{
  "num_hidden_layers": 12,
  "hidden_size": 224,
  "n_experts": 12,
  "experts_per_token": 2,
  "d_expert": 288,
  "d_shared_expert": 0,
  "hidden_act": "tanh_gelu",
  "moe_layers": [0, 1, 2, 3, 4, 5, 6, 7, 8, 9, 10, 11],
  "router_score": "softmax",
  "normalize_top_k": false,
  "routed_scale": 1.0,
  "balance_loss": 0.00847,
  "balance_bias": false,
  "init_std_router": 0.0183,
  "lr_router": 0.000431,
  "vocab_size": 16384,
  "norm": "layernorm",
  "norm_eps": 1e-05,
  "tie_word_embeddings": true,
  "optimizer": "muon_variant",
  "learning_rate": 0.00381,
  "beta1": 0.95,
  "max_grad_norm": 2.0,
  "batch_tokens": [32768, 65536, 131072],
  "max_seq_len": 512,
  "train_tokens": 264800000,
  "max_steps": 3549,
  "dataset": "wikipedia_en"
}
Below are experts of layer 4 (counted from 0) of a mixture-of-experts language model. Rows are named router (the router's row for the expert), up (a neuron's input weights, with its number), down (a neuron's output weights, with its number) and show model dimensions 0-223. Each number is 200 + 30 x the weight over its row's rms, rounded and kept within 0 to 999.
After each expert's rows: a language model's description of what the expert responds to. This comes from a sample of Wikipedia text that the model never trained on.

# expert 6
router,164,233,162,206,196,178,234,200,206,200,210,224,164,179,142,213,120,227,147,242,247,193,193,249,203,153,224,220,181,233,179,194,212,232,200,166,143,172,185,232,289,208,182,212,207,183,201,209,195,221,222,181,171,156,221,201,164,194,257,234,195,156,154,177,176,184,186,229,205,153,201,188,196,209,192,227,219,184,192,186,137,254,202,164,202,187,162,203,242,219,182,201,162,233,194,194,183,248,203,133,196,194,181,154,224,172,177,215,255,181,259,237,193,164,209,181,176,176,243,236,183,208,205,217,158,221,186,192,208,183,169,245,187,211,158,152,189,165,213,210,181,188,231,207,173,188,173,206,242,205,176,223,216,185,218,247,179,194,154,260,220,242,203,209,177,195,227,213,180,228,245,153,205,214,224,210,209,266,204,190,224,185,214,139,204,241,158,192,242,184,145,198,217,182,204,199,156,194,142,233,200,231,157,235,237,228,156,263,230,177,207,207,167,264,248,190,212,168,195,139,232,213,217,205
up0,249,237,250,177,234,153,206,162,205,250,169,220,201,223,169,184,238,186,168,238,211,234,200,206,193,205,211,198,208,183,183,154,222,217,156,202,128,186,181,192,223,212,175,198,148,175,185,220,234,230,220,201,175,176,229,195,203,224,207,194,203,201,228,154,221,192,199,150,175,181,224,218,238,219,220,196,165,184,207,226,163,183,238,219,189,223,256,170,220,168,212,237,201,214,172,210,192,179,197,181,135,224,204,185,238,227,177,195,196,158,163,237,191,168,204,211,203,230,159,167,218,205,246,201,148,175,182,196,168,231,208,226,222,246,243,245,229,217,161,157,197,175,224,181,165,258,204,169,208,252,176,164,200,200,260,207,223,184,148,202,250,188,186,235,173,280,243,197,156,202,182,178,212,229,215,213,245,178,215,225,236,119,221,178,153,225,150,184,190,224,215,194,194,161,166,173,217,166,133,206,203,260,261,207,214,209,225,180,119,133,204,230,179,181,189,199,220,180,213,146,170,144,179,173
down0,205,198,217,208,179,203,199,188,185,145,200,211,241,164,214,201,188,222,220,127,155,198,230,242,244,192,198,167,190,223,187,170,178,181,153,221,170,261,210,229,201,244,221,244,199,205,205,196,136,211,210,172,232,269,212,197,172,218,168,174,128,185,234,259,177,208,226,214,232,218,242,160,171,193,222,219,178,255,168,202,197,161,190,192,211,190,222,212,210,214,165,201,191,209,170,194,200,217,200,193,247,201,150,193,179,234,161,141,152,269,229,236,259,194,201,216,159,197,201,213,221,161,182,271,220,237,255,171,206,224,253,196,219,233,152,195,162,179,203,161,190,175,167,191,207,202,182,131,209,187,250,201,207,185,202,145,180,195,232,192,201,169,226,275,195,224,227,231,187,192,251,131,166,201,230,176,224,208,152,183,208,239,259,176,215,176,151,176,164,211,210,212,214,176,230,219,185,190,215,201,189,222,225,216,154,220,188,214,203,232,240,248,191,173,243,195,198,251,240,167,201,182,185,137
Coordinating words and commas joining names or items in lists, such as and, or, &, 's, but, a.

# expert 7
router,233,205,162,246,181,193,163,215,197,208,231,172,163,191,208,184,194,186,184,234,148,169,182,171,192,213,176,230,174,171,220,213,201,191,230,194,223,186,184,169,160,160,187,236,185,223,195,243,216,169,163,185,195,217,131,203,188,181,185,229,204,225,220,236,208,194,234,175,192,171,192,229,212,172,207,202,239,153,149,228,191,200,213,178,179,194,186,230,200,240,192,207,176,214,229,203,228,213,149,288,195,204,241,246,149,160,222,135,192,163,222,186,180,234,175,219,192,201,223,185,215,247,229,235,197,222,223,176,89,203,247,148,226,191,251,183,215,215,179,223,190,213,243,198,247,160,220,302,190,160,159,186,202,177,154,173,205,165,215,177,232,223,234,200,209,210,188,212,199,234,192,148,162,187,191,207,222,120,198,138,210,200,229,163,220,183,203,212,245,196,162,218,254,224,183,159,239,158,215,190,213,178,284,140,249,231,197,204,200,171,178,212,223,148,195,214,202,215,167,187,209,197,224,192
up1,214,182,185,187,182,137,160,223,176,192,190,203,225,190,192,191,180,228,204,225,202,201,193,178,172,122,224,211,194,227,193,188,211,223,218,204,210,218,203,219,169,207,205,190,215,177,171,220,215,170,253,186,193,219,221,178,192,251,139,184,250,230,197,176,214,183,221,210,239,225,173,218,244,212,215,183,214,236,213,223,262,233,171,163,224,255,193,187,195,208,186,206,228,211,243,183,193,167,183,210,187,178,193,213,233,176,176,156,213,172,144,200,207,210,203,205,249,257,219,187,235,213,160,227,156,181,167,210,134,205,175,215,194,209,198,210,240,231,241,223,220,170,130,253,202,227,177,235,216,252,201,194,154,159,167,219,232,160,181,216,172,229,223,181,201,171,204,181,150,167,203,190,122,200,198,189,177,184,161,265,150,164,225,309,189,256,226,248,209,297,228,164,216,197,174,214,205,156,281,187,220,163,199,225,178,177,208,238,189,199,176,250,189,177,153,210,186,156,203,225,192,189,182,164
down1,219,197,181,209,232,195,201,211,218,206,168,181,213,194,185,236,215,202,187,243,263,221,184,212,161,186,187,149,173,226,244,234,212,162,202,193,264,207,266,201,165,206,266,210,196,198,203,151,235,195,193,200,163,244,148,266,219,173,204,225,228,210,141,183,165,229,143,140,188,161,181,188,182,183,171,240,190,192,165,186,156,249,208,285,215,204,244,218,187,175,241,259,220,208,205,197,230,173,234,208,207,162,277,211,183,154,166,197,209,188,227,162,140,198,222,221,176,213,221,150,238,153,204,185,233,214,194,210,197,229,182,220,179,196,172,195,198,208,182,255,206,173,182,206,207,154,235,241,202,177,191,207,184,213,182,237,214,183,135,225,244,243,221,213,211,213,185,173,164,236,174,220,205,204,176,164,148,240,232,225,224,201,162,216,208,215,191,189,263,202,139,198,116,196,228,237,211,178,225,165,222,197,185,155,239,163,182,195,212,206,227,182,228,137,194,187,205,186,207,235,168,173,208,157
Pipe separators and spaces between numeric cells in statistics tables, plus semicolons and dashes separating values.

# expert 3
router,217,183,217,213,210,191,200,183,209,210,153,192,259,230,191,153,181,197,200,165,211,212,167,167,141,250,200,251,227,223,201,213,238,257,205,169,192,239,284,241,165,192,164,162,191,206,176,224,172,147,216,171,231,206,205,139,233,157,207,165,199,229,250,194,237,193,177,209,253,185,163,161,216,213,190,209,150,216,232,186,207,181,161,195,232,165,200,174,145,191,240,174,231,219,200,196,230,176,223,164,188,199,153,168,226,248,181,261,168,220,209,193,182,198,171,226,225,229,196,165,191,217,226,183,232,203,189,180,225,208,223,196,219,205,217,236,189,214,199,134,150,196,172,234,162,197,203,188,223,194,263,165,235,191,137,177,272,217,199,172,168,204,189,206,158,194,233,201,157,212,188,190,193,210,228,188,186,220,231,209,191,181,224,210,163,291,178,182,189,203,244,230,161,179,162,218,228,178,219,266,236,230,183,208,179,219,223,135,198,236,213,206,242,145,197,136,189,214,227,279,213,186,191,184
up1,197,205,222,208,155,186,180,187,195,212,205,205,232,245,175,161,170,183,182,192,200,178,142,163,132,208,280,195,257,163,219,229,184,176,200,203,199,218,192,224,180,205,234,198,233,189,238,190,193,215,201,190,191,183,127,219,222,225,203,182,197,142,172,213,232,187,203,249,173,210,200,151,187,253,251,222,198,178,260,164,231,241,195,203,183,198,206,184,146,180,230,210,230,216,149,185,213,227,214,212,212,194,217,162,265,211,158,210,214,185,168,200,230,169,185,190,169,221,229,162,261,226,186,230,235,196,222,208,220,226,199,191,200,186,237,199,229,206,229,180,256,218,185,182,179,266,173,189,242,236,276,222,206,207,208,208,239,215,156,193,187,211,229,160,230,184,168,207,183,133,232,248,210,241,180,199,162,169,209,183,200,159,135,275,215,196,266,244,121,192,270,202,203,180,174,172,236,186,140,203,190,219,231,176,214,206,152,197,205,183,239,194,219,172,206,201,205,131,222,172,211,217,190,222
down1,180,190,177,219,172,167,103,217,181,218,161,213,139,195,220,196,171,193,266,185,207,181,171,188,182,210,241,271,175,186,236,221,144,169,234,181,167,193,224,196,202,194,185,243,166,217,205,218,226,179,188,205,165,183,169,201,198,193,196,162,225,181,225,199,223,202,241,183,196,193,176,145,240,227,183,229,173,162,187,229,158,194,251,209,226,213,156,153,248,198,258,218,190,157,135,154,274,161,223,234,253,192,221,233,206,209,215,215,190,160,172,247,201,180,222,201,171,228,244,195,217,230,226,202,174,185,191,258,225,185,264,199,171,218,196,203,265,226,207,143,226,222,162,191,204,247,160,143,235,203,192,236,186,161,194,248,171,242,189,126,145,166,227,185,238,213,171,190,204,182,236,216,218,212,211,209,236,197,212,216,204,205,160,238,178,227,230,207,151,197,209,233,249,213,165,210,203,172,156,217,232,237,202,169,184,151,216,210,188,188,190,221,202,204,209,162,208,153,196,208,214,256,187,228
Plural and nominal suffixes closing nouns, mostly in science and biology text, such as -ors, -ations, -isms, plus people and population.

# expert 9
router,167,171,183,155,178,228,198,207,197,200,189,188,192,247,182,178,219,165,200,221,222,233,191,294,163,146,203,247,234,183,197,203,243,162,226,137,197,202,134,180,203,209,196,182,213,184,185,191,180,198,196,245,207,195,215,139,211,221,206,225,221,211,189,186,217,232,187,224,191,212,231,219,180,253,258,212,168,184,238,190,179,230,258,229,231,173,199,181,147,217,206,197,190,166,200,244,219,178,205,207,152,184,172,175,222,219,257,226,225,236,192,179,193,159,227,207,205,274,187,181,202,120,203,182,186,213,225,237,178,169,186,181,209,209,184,162,179,228,162,186,198,192,209,165,277,200,175,212,240,186,116,194,163,196,199,300,196,208,162,239,195,199,183,185,208,204,190,87,217,182,175,177,238,197,187,185,198,171,169,214,229,225,168,146,187,153,183,266,197,213,206,182,156,181,222,162,239,217,181,197,190,223,212,178,123,217,214,240,220,179,196,190,207,210,220,149,188,227,170,210,225,186,194,193
up1,201,199,249,178,185,164,173,204,235,255,211,188,189,141,188,169,193,175,183,229,181,183,177,219,202,240,189,247,221,165,201,166,330,190,237,197,179,186,187,211,169,213,200,183,211,199,208,156,168,155,175,225,224,211,203,172,175,214,196,143,219,217,174,210,207,153,191,227,203,242,197,237,208,227,263,189,209,192,165,207,183,204,101,214,238,211,212,182,252,184,209,172,199,183,204,261,253,247,180,173,240,196,240,180,202,174,156,211,176,223,236,184,175,221,236,205,184,205,154,182,195,202,205,163,200,187,235,232,203,210,274,180,219,174,219,212,208,175,177,166,188,195,184,187,242,202,213,167,200,144,201,218,228,228,237,197,219,186,249,204,230,238,227,218,181,135,257,211,217,237,203,142,172,182,156,222,180,184,206,239,216,157,203,248,218,210,143,178,198,181,184,199,155,260,221,178,214,180,142,200,243,151,231,227,193,195,140,196,181,218,182,244,221,176,211,230,226,173,197,226,230,260,200,215
down1,115,248,186,213,250,150,196,217,184,202,185,190,160,164,233,192,149,186,190,183,254,192,184,207,218,147,161,218,200,237,239,213,179,193,221,205,128,262,249,224,171,177,205,184,254,159,167,268,195,199,215,157,150,194,178,262,222,157,200,244,208,198,203,187,189,206,168,223,258,182,186,173,174,196,251,224,257,215,177,208,238,217,195,243,259,170,108,156,168,258,197,206,218,205,190,217,165,173,154,202,166,216,155,199,209,233,183,233,273,220,199,164,178,203,157,196,188,153,217,209,206,193,224,221,209,218,210,162,196,264,205,205,190,224,191,246,184,196,161,192,188,201,214,187,205,153,253,201,232,218,228,178,193,234,194,175,242,203,178,217,202,168,227,275,223,224,198,207,217,169,162,185,215,199,166,187,190,226,197,157,179,216,237,188,189,169,185,259,217,149,231,184,217,194,264,195,219,205,217,170,188,192,168,199,175,205,224,175,172,216,225,180,210,182,184,230,207,224,235,241,174,213,193,175
Later words of place, military and institution names, such as War, School, Army, Street, Cross, Operation, River.

# expert 2
router,187,165,181,208,247,167,217,234,179,194,212,168,159,247,234,161,184,218,239,234,270,200,204,206,164,140,180,184,230,185,207,219,208,196,202,179,196,194,207,193,152,212,203,147,190,150,239,241,184,112,259,201,212,189,199,197,179,166,239,222,184,251,185,221,204,218,204,178,275,177,244,222,217,236,191,155,252,216,210,236,209,159,197,220,189,201,179,180,196,216,162,239,184,211,213,224,242,207,220,191,233,231,178,241,189,165,265,151,239,197,230,184,219,234,191,183,157,171,217,268,187,181,178,189,182,192,185,185,225,159,212,156,200,168,255,214,146,176,200,197,218,193,254,202,247,202,229,209,189,199,225,162,164,164,198,216,211,170,228,252,142,173,209,177,197,182,202,191,162,215,208,212,235,166,178,205,226,221,155,199,232,232,192,170,217,177,157,201,224,185,232,197,196,248,233,225,174,179,181,209,259,200,165,189,145,207,109,192,223,260,184,185,163,166,220,237,193,173,220,183,183,216,196,122
up1,170,246,208,223,180,179,210,228,224,197,198,208,203,247,214,239,253,216,265,232,232,204,179,249,237,163,197,202,232,157,182,195,158,229,203,163,188,200,188,256,196,171,196,216,201,208,213,226,173,193,248,163,207,172,198,120,283,213,102,170,143,240,162,240,195,184,202,176,210,173,192,247,205,172,192,191,268,217,152,211,168,202,180,218,202,208,149,223,172,218,177,213,232,207,175,238,185,233,174,233,190,184,168,209,212,173,221,200,185,173,221,196,176,218,223,192,181,227,236,191,256,231,199,203,173,175,145,218,233,214,200,229,168,176,194,244,228,196,207,223,203,160,213,159,215,204,219,215,220,173,233,223,245,156,178,232,206,157,186,201,152,193,212,195,219,205,154,210,219,179,267,108,158,213,181,195,154,240,166,262,222,187,205,172,189,211,188,234,204,158,229,243,187,149,210,233,220,248,203,210,227,267,192,187,235,236,196,193,179,220,167,221,194,198,150,208,204,165,253,222,218,209,234,191
down1,177,194,183,173,208,221,213,234,203,214,210,199,230,232,231,218,224,165,193,146,207,206,224,207,179,200,212,223,202,188,141,202,183,181,165,272,244,183,208,185,185,190,193,186,196,177,258,195,200,172,191,193,187,216,161,180,214,145,256,243,202,146,224,229,178,257,179,216,205,198,252,195,130,198,214,188,188,208,196,166,180,256,188,149,171,193,205,181,262,206,203,253,201,213,253,210,200,182,149,193,155,178,208,179,271,269,219,222,185,200,171,234,244,149,185,198,194,196,151,194,218,169,169,129,230,228,270,212,175,192,231,165,194,204,180,177,224,221,212,195,196,188,203,190,231,177,201,185,127,203,191,233,183,227,180,184,213,217,216,157,240,146,141,187,170,171,174,205,184,202,162,276,189,146,235,203,202,210,211,211,177,215,204,214,256,209,192,279,205,176,209,138,182,196,183,153,174,173,207,208,203,159,230,197,245,207,205,220,179,213,220,199,157,281,166,196,217,201,166,202,259,241,202,170
Single capital letters, abbreviation pieces and symbols inside codes, formulas and transliterations, such as MXY, NaOH, USS, $, °.

# expert 8
router,207,203,272,192,220,230,221,172,168,162,250,179,214,177,197,261,251,209,213,173,212,162,194,186,235,223,183,150,115,194,211,198,174,175,156,232,145,178,239,185,222,205,197,223,212,208,182,182,255,218,188,185,191,186,210,211,189,267,187,263,219,145,143,162,192,210,221,219,124,169,168,174,208,213,125,189,165,208,237,144,243,192,213,252,177,202,221,214,202,231,178,147,165,256,193,153,196,175,248,229,149,192,219,199,209,173,222,178,175,277,192,189,211,164,179,182,223,156,171,185,202,211,186,186,209,200,161,203,247,204,231,193,187,229,170,202,232,189,220,206,212,174,164,141,176,216,203,156,183,208,207,201,171,249,222,220,247,194,197,194,251,170,201,212,179,227,175,210,169,153,223,199,224,229,226,218,153,231,207,204,215,197,193,268,258,138,242,185,218,218,197,200,188,193,226,171,184,216,248,181,200,152,217,231,210,163,251,201,188,221,237,211,201,234,159,222,175,223,205,209,214,245,199,185
up1,212,189,194,229,195,206,184,207,194,180,219,146,145,173,154,239,206,232,179,240,157,233,175,221,209,218,210,193,219,192,205,217,176,220,218,210,174,235,202,221,207,182,178,215,178,220,195,196,233,232,255,198,231,177,266,210,204,221,250,234,184,175,194,188,222,172,201,183,218,209,207,217,197,174,191,182,242,230,253,212,226,211,146,226,192,185,219,199,177,238,164,222,128,197,173,147,190,172,239,229,177,210,241,187,164,217,185,221,209,138,199,181,266,226,212,192,161,221,228,157,281,175,193,243,225,255,242,221,216,160,211,198,208,184,230,215,230,244,167,258,182,213,267,169,204,196,233,190,215,190,189,176,210,166,194,210,167,204,194,226,228,173,263,173,189,201,150,236,167,212,224,207,174,130,185,231,179,187,193,197,173,229,175,228,208,222,216,177,176,209,153,149,204,206,230,146,226,225,204,158,203,200,221,219,164,240,251,189,199,183,210,214,251,94,201,173,151,191,202,233,249,139,262,158
down1,182,171,230,191,152,207,219,227,199,245,143,156,240,224,185,217,222,194,230,149,238,158,209,249,197,243,193,190,230,209,162,205,182,190,220,184,196,161,184,260,200,222,198,195,188,226,186,227,164,206,228,197,248,194,237,246,133,129,235,104,225,219,196,196,218,224,222,136,188,213,192,194,126,186,174,181,197,197,232,195,192,173,173,177,212,218,214,191,152,251,176,202,231,231,189,177,182,190,161,267,234,230,212,202,180,202,180,209,203,148,230,189,173,189,186,237,235,216,156,167,206,178,197,208,194,207,172,177,202,178,175,197,240,221,194,222,189,206,167,204,227,170,208,188,208,208,241,165,139,212,171,225,200,172,232,198,162,220,224,217,245,174,184,251,214,223,197,169,131,212,252,120,217,237,138,256,198,293,202,226,226,204,251,163,202,218,185,221,208,191,203,221,213,238,219,218,138,188,135,222,215,183,218,149,210,184,196,181,192,205,207,221,222,170,194,180,227,157,190,196,222,227,193,233
Full stops, commas and linking words in running prose, such as because, that, which, in, to, with.

# expert 11
router,144,186,241,159,209,215,200,194,213,225,195,213,189,192,215,200,159,232,247,187,191,188,172,143,206,197,170,216,245,184,220,178,183,270,221,222,244,211,204,211,183,173,160,208,182,213,227,175,187,196,259,159,204,221,204,204,216,161,186,148,145,238,224,160,215,237,173,199,260,267,149,209,244,142,183,262,186,194,183,221,238,190,161,190,242,198,206,182,178,232,189,164,262,183,218,218,180,208,208,183,152,204,162,196,206,218,210,219,156,222,221,185,219,181,195,192,166,229,190,223,198,249,178,164,182,172,166,209,216,246,172,229,192,250,195,210,200,195,201,213,215,222,242,173,168,191,181,182,245,212,238,173,191,253,246,220,180,198,208,166,175,161,185,179,155,198,202,213,221,194,219,237,202,186,220,196,168,221,223,203,189,152,269,249,188,251,193,136,119,242,197,219,179,221,224,182,202,187,166,132,226,184,110,223,241,204,219,152,197,245,247,221,157,184,134,174,209,221,228,222,221,183,206,203
up1,259,194,181,188,187,192,228,204,241,241,142,154,207,231,216,178,173,203,161,174,180,230,205,254,177,191,170,204,220,182,190,122,212,267,240,225,200,194,243,203,169,191,214,206,274,195,204,245,242,163,195,233,198,175,173,181,173,214,179,181,206,174,257,203,178,148,232,166,232,191,219,217,190,186,229,229,210,181,201,190,229,178,167,182,183,230,190,213,208,238,158,147,198,183,219,158,209,213,195,226,200,128,186,207,170,278,227,203,165,212,215,157,177,165,224,169,184,230,181,219,205,239,189,192,145,198,181,208,240,199,183,211,214,207,193,177,235,144,246,163,162,246,188,238,219,178,232,198,204,122,224,149,158,235,215,189,207,179,180,227,186,250,193,177,176,243,189,197,234,138,221,202,213,205,182,139,188,148,224,179,238,233,182,229,295,169,250,197,180,207,220,216,230,195,205,198,187,217,184,202,218,183,214,148,186,174,184,220,214,186,183,202,176,176,218,235,240,164,234,181,272,226,159,184
down1,245,234,230,157,182,180,238,204,180,183,126,192,172,208,259,205,233,179,239,154,167,183,225,227,150,200,267,221,240,158,178,208,234,248,187,193,223,218,190,184,215,139,237,208,185,158,187,237,226,176,216,211,191,219,128,215,192,146,163,188,212,202,204,208,210,169,190,202,229,249,170,182,202,229,219,246,197,164,248,166,218,188,191,178,201,219,204,195,210,166,180,195,190,139,212,255,184,171,167,177,147,152,208,207,174,255,247,219,201,216,194,245,199,166,209,243,204,199,165,186,201,205,189,203,164,240,143,280,233,185,202,195,230,206,157,190,188,211,185,203,222,248,194,208,209,220,203,166,234,213,227,148,181,208,234,141,186,218,185,191,163,179,213,205,199,180,183,201,144,185,197,206,219,170,234,220,205,191,209,164,248,233,184,199,200,217,237,174,146,178,151,223,178,198,261,221,198,227,255,173,227,200,154,217,216,149,194,266,241,209,231,258,197,205,227,224,208,212,289,176,193,201,162,216
Early word pieces and common adjectives starting a word, such as rat, im, un, pl, different, long, open, high.

# expert 5
router,151,207,171,117,186,246,214,207,203,225,208,195,190,143,183,203,248,200,146,226,187,232,219,186,236,229,243,212,150,155,190,182,197,151,225,248,235,159,143,214,190,199,252,207,198,225,192,173,192,276,212,211,202,179,202,199,181,242,209,226,193,205,227,230,232,199,191,199,131,212,210,200,198,193,257,178,166,245,189,218,182,185,231,223,190,177,192,224,181,191,232,251,280,144,223,233,187,185,191,209,256,151,223,190,211,203,149,199,181,195,137,204,218,192,219,210,190,191,228,185,184,164,182,236,230,131,219,268,185,217,207,192,207,154,171,194,208,181,176,222,261,225,188,174,173,196,192,257,116,159,140,181,204,211,211,188,207,203,252,167,167,218,214,217,215,235,189,206,248,189,195,215,224,190,174,209,207,263,261,190,178,226,190,183,166,199,199,247,207,192,178,195,221,212,163,163,173,202,261,157,163,177,166,138,233,180,145,225,224,192,187,176,175,216,191,206,182,200,193,227,188,171,208,182
up1,236,220,197,232,229,206,183,233,215,276,214,231,225,224,191,190,236,229,218,137,219,192,138,172,221,197,227,198,190,230,149,207,232,173,216,184,176,188,147,172,179,204,171,231,215,192,203,191,187,209,198,167,214,256,230,180,200,158,218,177,154,196,234,255,182,207,164,207,149,146,191,218,238,194,189,196,224,215,245,239,197,190,231,199,182,175,250,168,203,230,220,203,205,138,210,219,207,226,227,216,142,208,146,212,189,184,179,115,188,181,208,193,187,203,180,180,152,207,163,156,214,197,194,220,195,181,215,315,205,208,114,201,184,175,225,239,179,282,179,165,205,233,227,189,165,213,114,214,207,201,211,200,203,179,190,226,244,196,178,209,212,203,212,207,178,251,179,178,157,216,196,187,186,216,215,242,191,222,138,194,198,162,191,169,242,221,228,216,204,152,199,220,195,192,194,202,182,222,198,188,228,152,183,228,201,177,215,109,250,211,145,192,197,207,183,220,182,220,168,191,236,261,183,168
down1,188,214,171,248,245,184,170,159,193,166,207,198,227,186,210,195,204,110,187,206,246,208,185,228,162,188,184,214,221,231,228,197,145,237,138,234,223,176,172,257,245,185,189,169,188,134,259,145,225,191,157,143,218,146,213,217,157,131,211,141,154,207,221,180,216,218,176,222,165,136,217,169,209,199,171,194,189,142,209,184,210,193,225,182,157,228,198,207,230,202,205,195,189,225,188,178,165,229,197,150,223,203,194,211,214,201,180,157,189,183,198,190,183,222,232,208,223,177,198,210,219,207,210,174,218,200,224,158,187,246,198,193,245,202,171,205,218,153,232,232,241,166,193,219,248,231,209,180,199,165,278,156,179,243,191,192,184,187,166,226,221,227,208,216,235,232,182,192,218,260,221,146,227,143,194,210,215,184,190,263,175,188,202,194,227,142,167,237,202,213,198,205,154,222,174,223,212,197,192,151,197,238,255,201,186,233,221,198,188,179,209,200,165,212,150,194,182,211,161,275,222,263,220,240
Sports biography vocabulary such as debut, season, played, game, career, Cup, plus numbers in season statistics tables.

# expert 4
router,253,240,189,231,148,213,170,159,190,179,188,236,199,192,229,238,191,156,236,222,205,183,199,253,189,206,216,199,236,185,175,234,166,171,186,190,230,211,157,185,219,181,184,187,204,168,144,196,196,227,154,191,196,197,226,178,187,169,174,185,265,176,210,221,158,171,201,231,197,158,196,225,207,246,223,186,220,187,195,195,121,224,195,195,207,272,196,206,197,162,280,255,238,156,119,201,146,181,145,212,236,196,209,211,198,193,180,211,213,184,203,233,216,224,192,231,233,225,155,179,219,198,231,197,168,240,198,206,186,178,195,204,172,193,173,174,192,187,249,209,138,207,173,217,264,255,194,165,178,217,177,211,264,215,204,172,194,244,139,181,196,203,205,200,230,189,188,187,234,225,214,182,198,225,169,233,231,154,128,258,221,187,176,266,220,206,165,245,186,203,207,231,190,188,176,200,187,226,214,228,163,230,182,172,229,206,182,246,218,140,159,162,214,198,233,199,234,216,203,147,130,171,150,226
up1,125,176,283,157,145,195,242,199,182,208,232,214,195,213,223,210,194,217,233,228,182,224,160,177,222,213,177,193,152,232,180,169,179,236,193,205,165,177,163,239,232,194,191,201,187,287,211,219,203,184,230,224,210,188,216,175,182,217,242,181,227,168,226,167,192,169,214,195,208,244,223,178,191,111,223,230,202,221,149,201,197,201,247,190,217,171,197,224,172,203,175,216,173,220,240,267,158,182,188,162,230,146,200,229,196,210,203,197,170,234,207,222,246,187,173,216,202,211,160,236,199,188,200,172,218,238,203,244,173,160,205,152,184,202,200,254,176,199,181,257,231,156,228,177,234,217,236,198,216,154,180,140,231,177,196,220,194,248,215,171,191,152,198,187,185,185,276,210,175,178,155,172,171,204,197,221,217,227,171,233,216,173,228,178,206,186,203,227,169,177,200,196,228,230,215,196,172,164,211,224,222,166,184,196,182,182,162,184,201,243,272,301,247,247,192,219,136,223,219,173,157,214,194,195
down1,148,201,188,192,238,206,235,243,200,213,210,267,223,185,159,161,314,197,257,187,196,226,218,185,174,189,244,190,171,194,205,158,170,167,235,234,191,177,148,255,204,157,194,186,201,216,183,215,191,198,156,178,139,229,204,249,227,227,216,174,161,218,246,209,215,165,215,237,224,211,219,205,158,179,186,188,190,161,175,204,223,230,238,254,203,196,207,181,186,196,123,220,201,213,211,215,153,173,210,203,238,167,174,210,157,196,166,175,217,228,173,242,213,234,210,219,182,274,208,206,148,216,197,171,202,251,176,252,203,212,206,198,155,161,217,182,162,203,205,204,185,197,259,224,192,164,223,213,179,203,194,232,184,222,202,229,133,185,188,275,188,193,179,169,230,193,216,196,213,197,153,149,235,220,151,169,163,201,225,213,196,207,188,165,142,167,238,190,225,183,182,178,169,233,219,199,196,180,179,187,195,259,201,272,195,227,178,205,200,189,223,176,180,270,198,229,207,206,270,224,233,181,199,156
Dashes, digits and labels in birth–death dates, coordinates and infobox fields such as Born, Full name, Religion, International career.

# expert 1
router,222,216,126,137,214,159,199,193,168,200,251,204,208,148,182,190,234,227,198,227,160,210,189,157,220,179,236,184,184,215,209,183,183,200,203,218,261,177,212,233,178,224,211,183,191,242,270,194,168,199,212,227,158,198,172,226,200,208,175,164,223,171,203,254,201,182,207,211,159,282,187,205,183,176,179,169,218,194,184,213,282,183,178,180,168,168,208,185,217,196,128,189,227,210,229,180,211,259,183,157,265,207,232,213,205,239,160,240,212,178,199,185,190,215,231,161,242,203,234,244,188,196,195,261,154,180,260,205,172,234,158,213,188,221,213,227,256,210,212,225,181,179,225,268,205,212,228,212,164,220,275,234,203,197,177,160,155,178,201,196,226,203,189,206,196,203,151,209,237,203,201,233,185,183,195,201,207,183,227,204,145,227,143,236,171,175,263,225,179,205,185,120,224,236,183,236,213,231,234,184,159,159,166,230,160,196,220,172,171,190,200,203,239,190,183,222,204,168,161,166,176,157,206,215
up1,187,150,168,160,210,171,150,199,157,197,189,211,185,242,245,164,209,193,188,227,215,267,195,164,193,177,236,151,202,193,161,214,222,149,184,214,204,220,194,202,219,208,191,162,188,180,232,228,195,220,199,229,216,196,192,193,189,219,208,219,238,177,188,210,182,140,197,212,186,218,223,256,211,170,129,211,179,163,214,269,165,226,183,224,241,174,162,234,222,249,163,178,211,233,229,213,233,213,172,237,136,230,199,218,127,183,224,197,144,201,190,233,206,200,244,187,247,161,233,141,191,199,170,182,254,192,267,199,146,212,281,224,160,198,206,183,192,209,208,192,207,168,153,203,212,253,241,184,238,213,235,216,250,129,162,196,226,217,202,234,198,178,158,207,181,206,197,164,228,196,195,195,207,206,222,167,214,176,209,218,216,271,250,214,224,184,219,243,199,192,187,239,148,164,183,192,121,214,185,164,216,221,177,209,191,156,215,174,221,214,245,200,240,261,233,183,240,201,174,194,177,190,177,191
down1,200,156,220,151,244,187,219,185,210,188,162,164,238,233,183,226,190,204,212,155,174,198,169,282,222,193,170,190,194,180,175,189,225,236,183,196,232,208,191,192,164,209,193,184,228,205,228,211,189,195,200,240,246,192,185,193,242,188,241,235,147,251,181,193,185,106,256,218,238,226,200,180,227,201,174,184,202,209,183,220,186,154,177,200,197,177,247,154,164,238,193,170,225,240,161,207,208,192,190,160,224,203,165,184,194,238,223,203,201,197,171,196,240,156,174,174,190,226,216,190,253,228,209,187,245,218,216,210,261,235,184,227,256,236,195,234,196,159,247,181,133,200,182,273,194,210,83,195,154,198,205,139,233,143,179,169,188,225,160,189,170,175,216,160,193,170,212,217,166,182,243,169,168,199,181,201,215,187,230,190,219,186,133,188,228,232,183,193,197,203,180,206,188,171,224,176,251,258,217,206,206,160,172,239,216,176,234,220,182,206,221,220,171,198,257,178,225,209,141,171,167,219,215,193
Header words and cells in sports or chart tables, plus superlatives and award words such as most, Best, least, Year-end.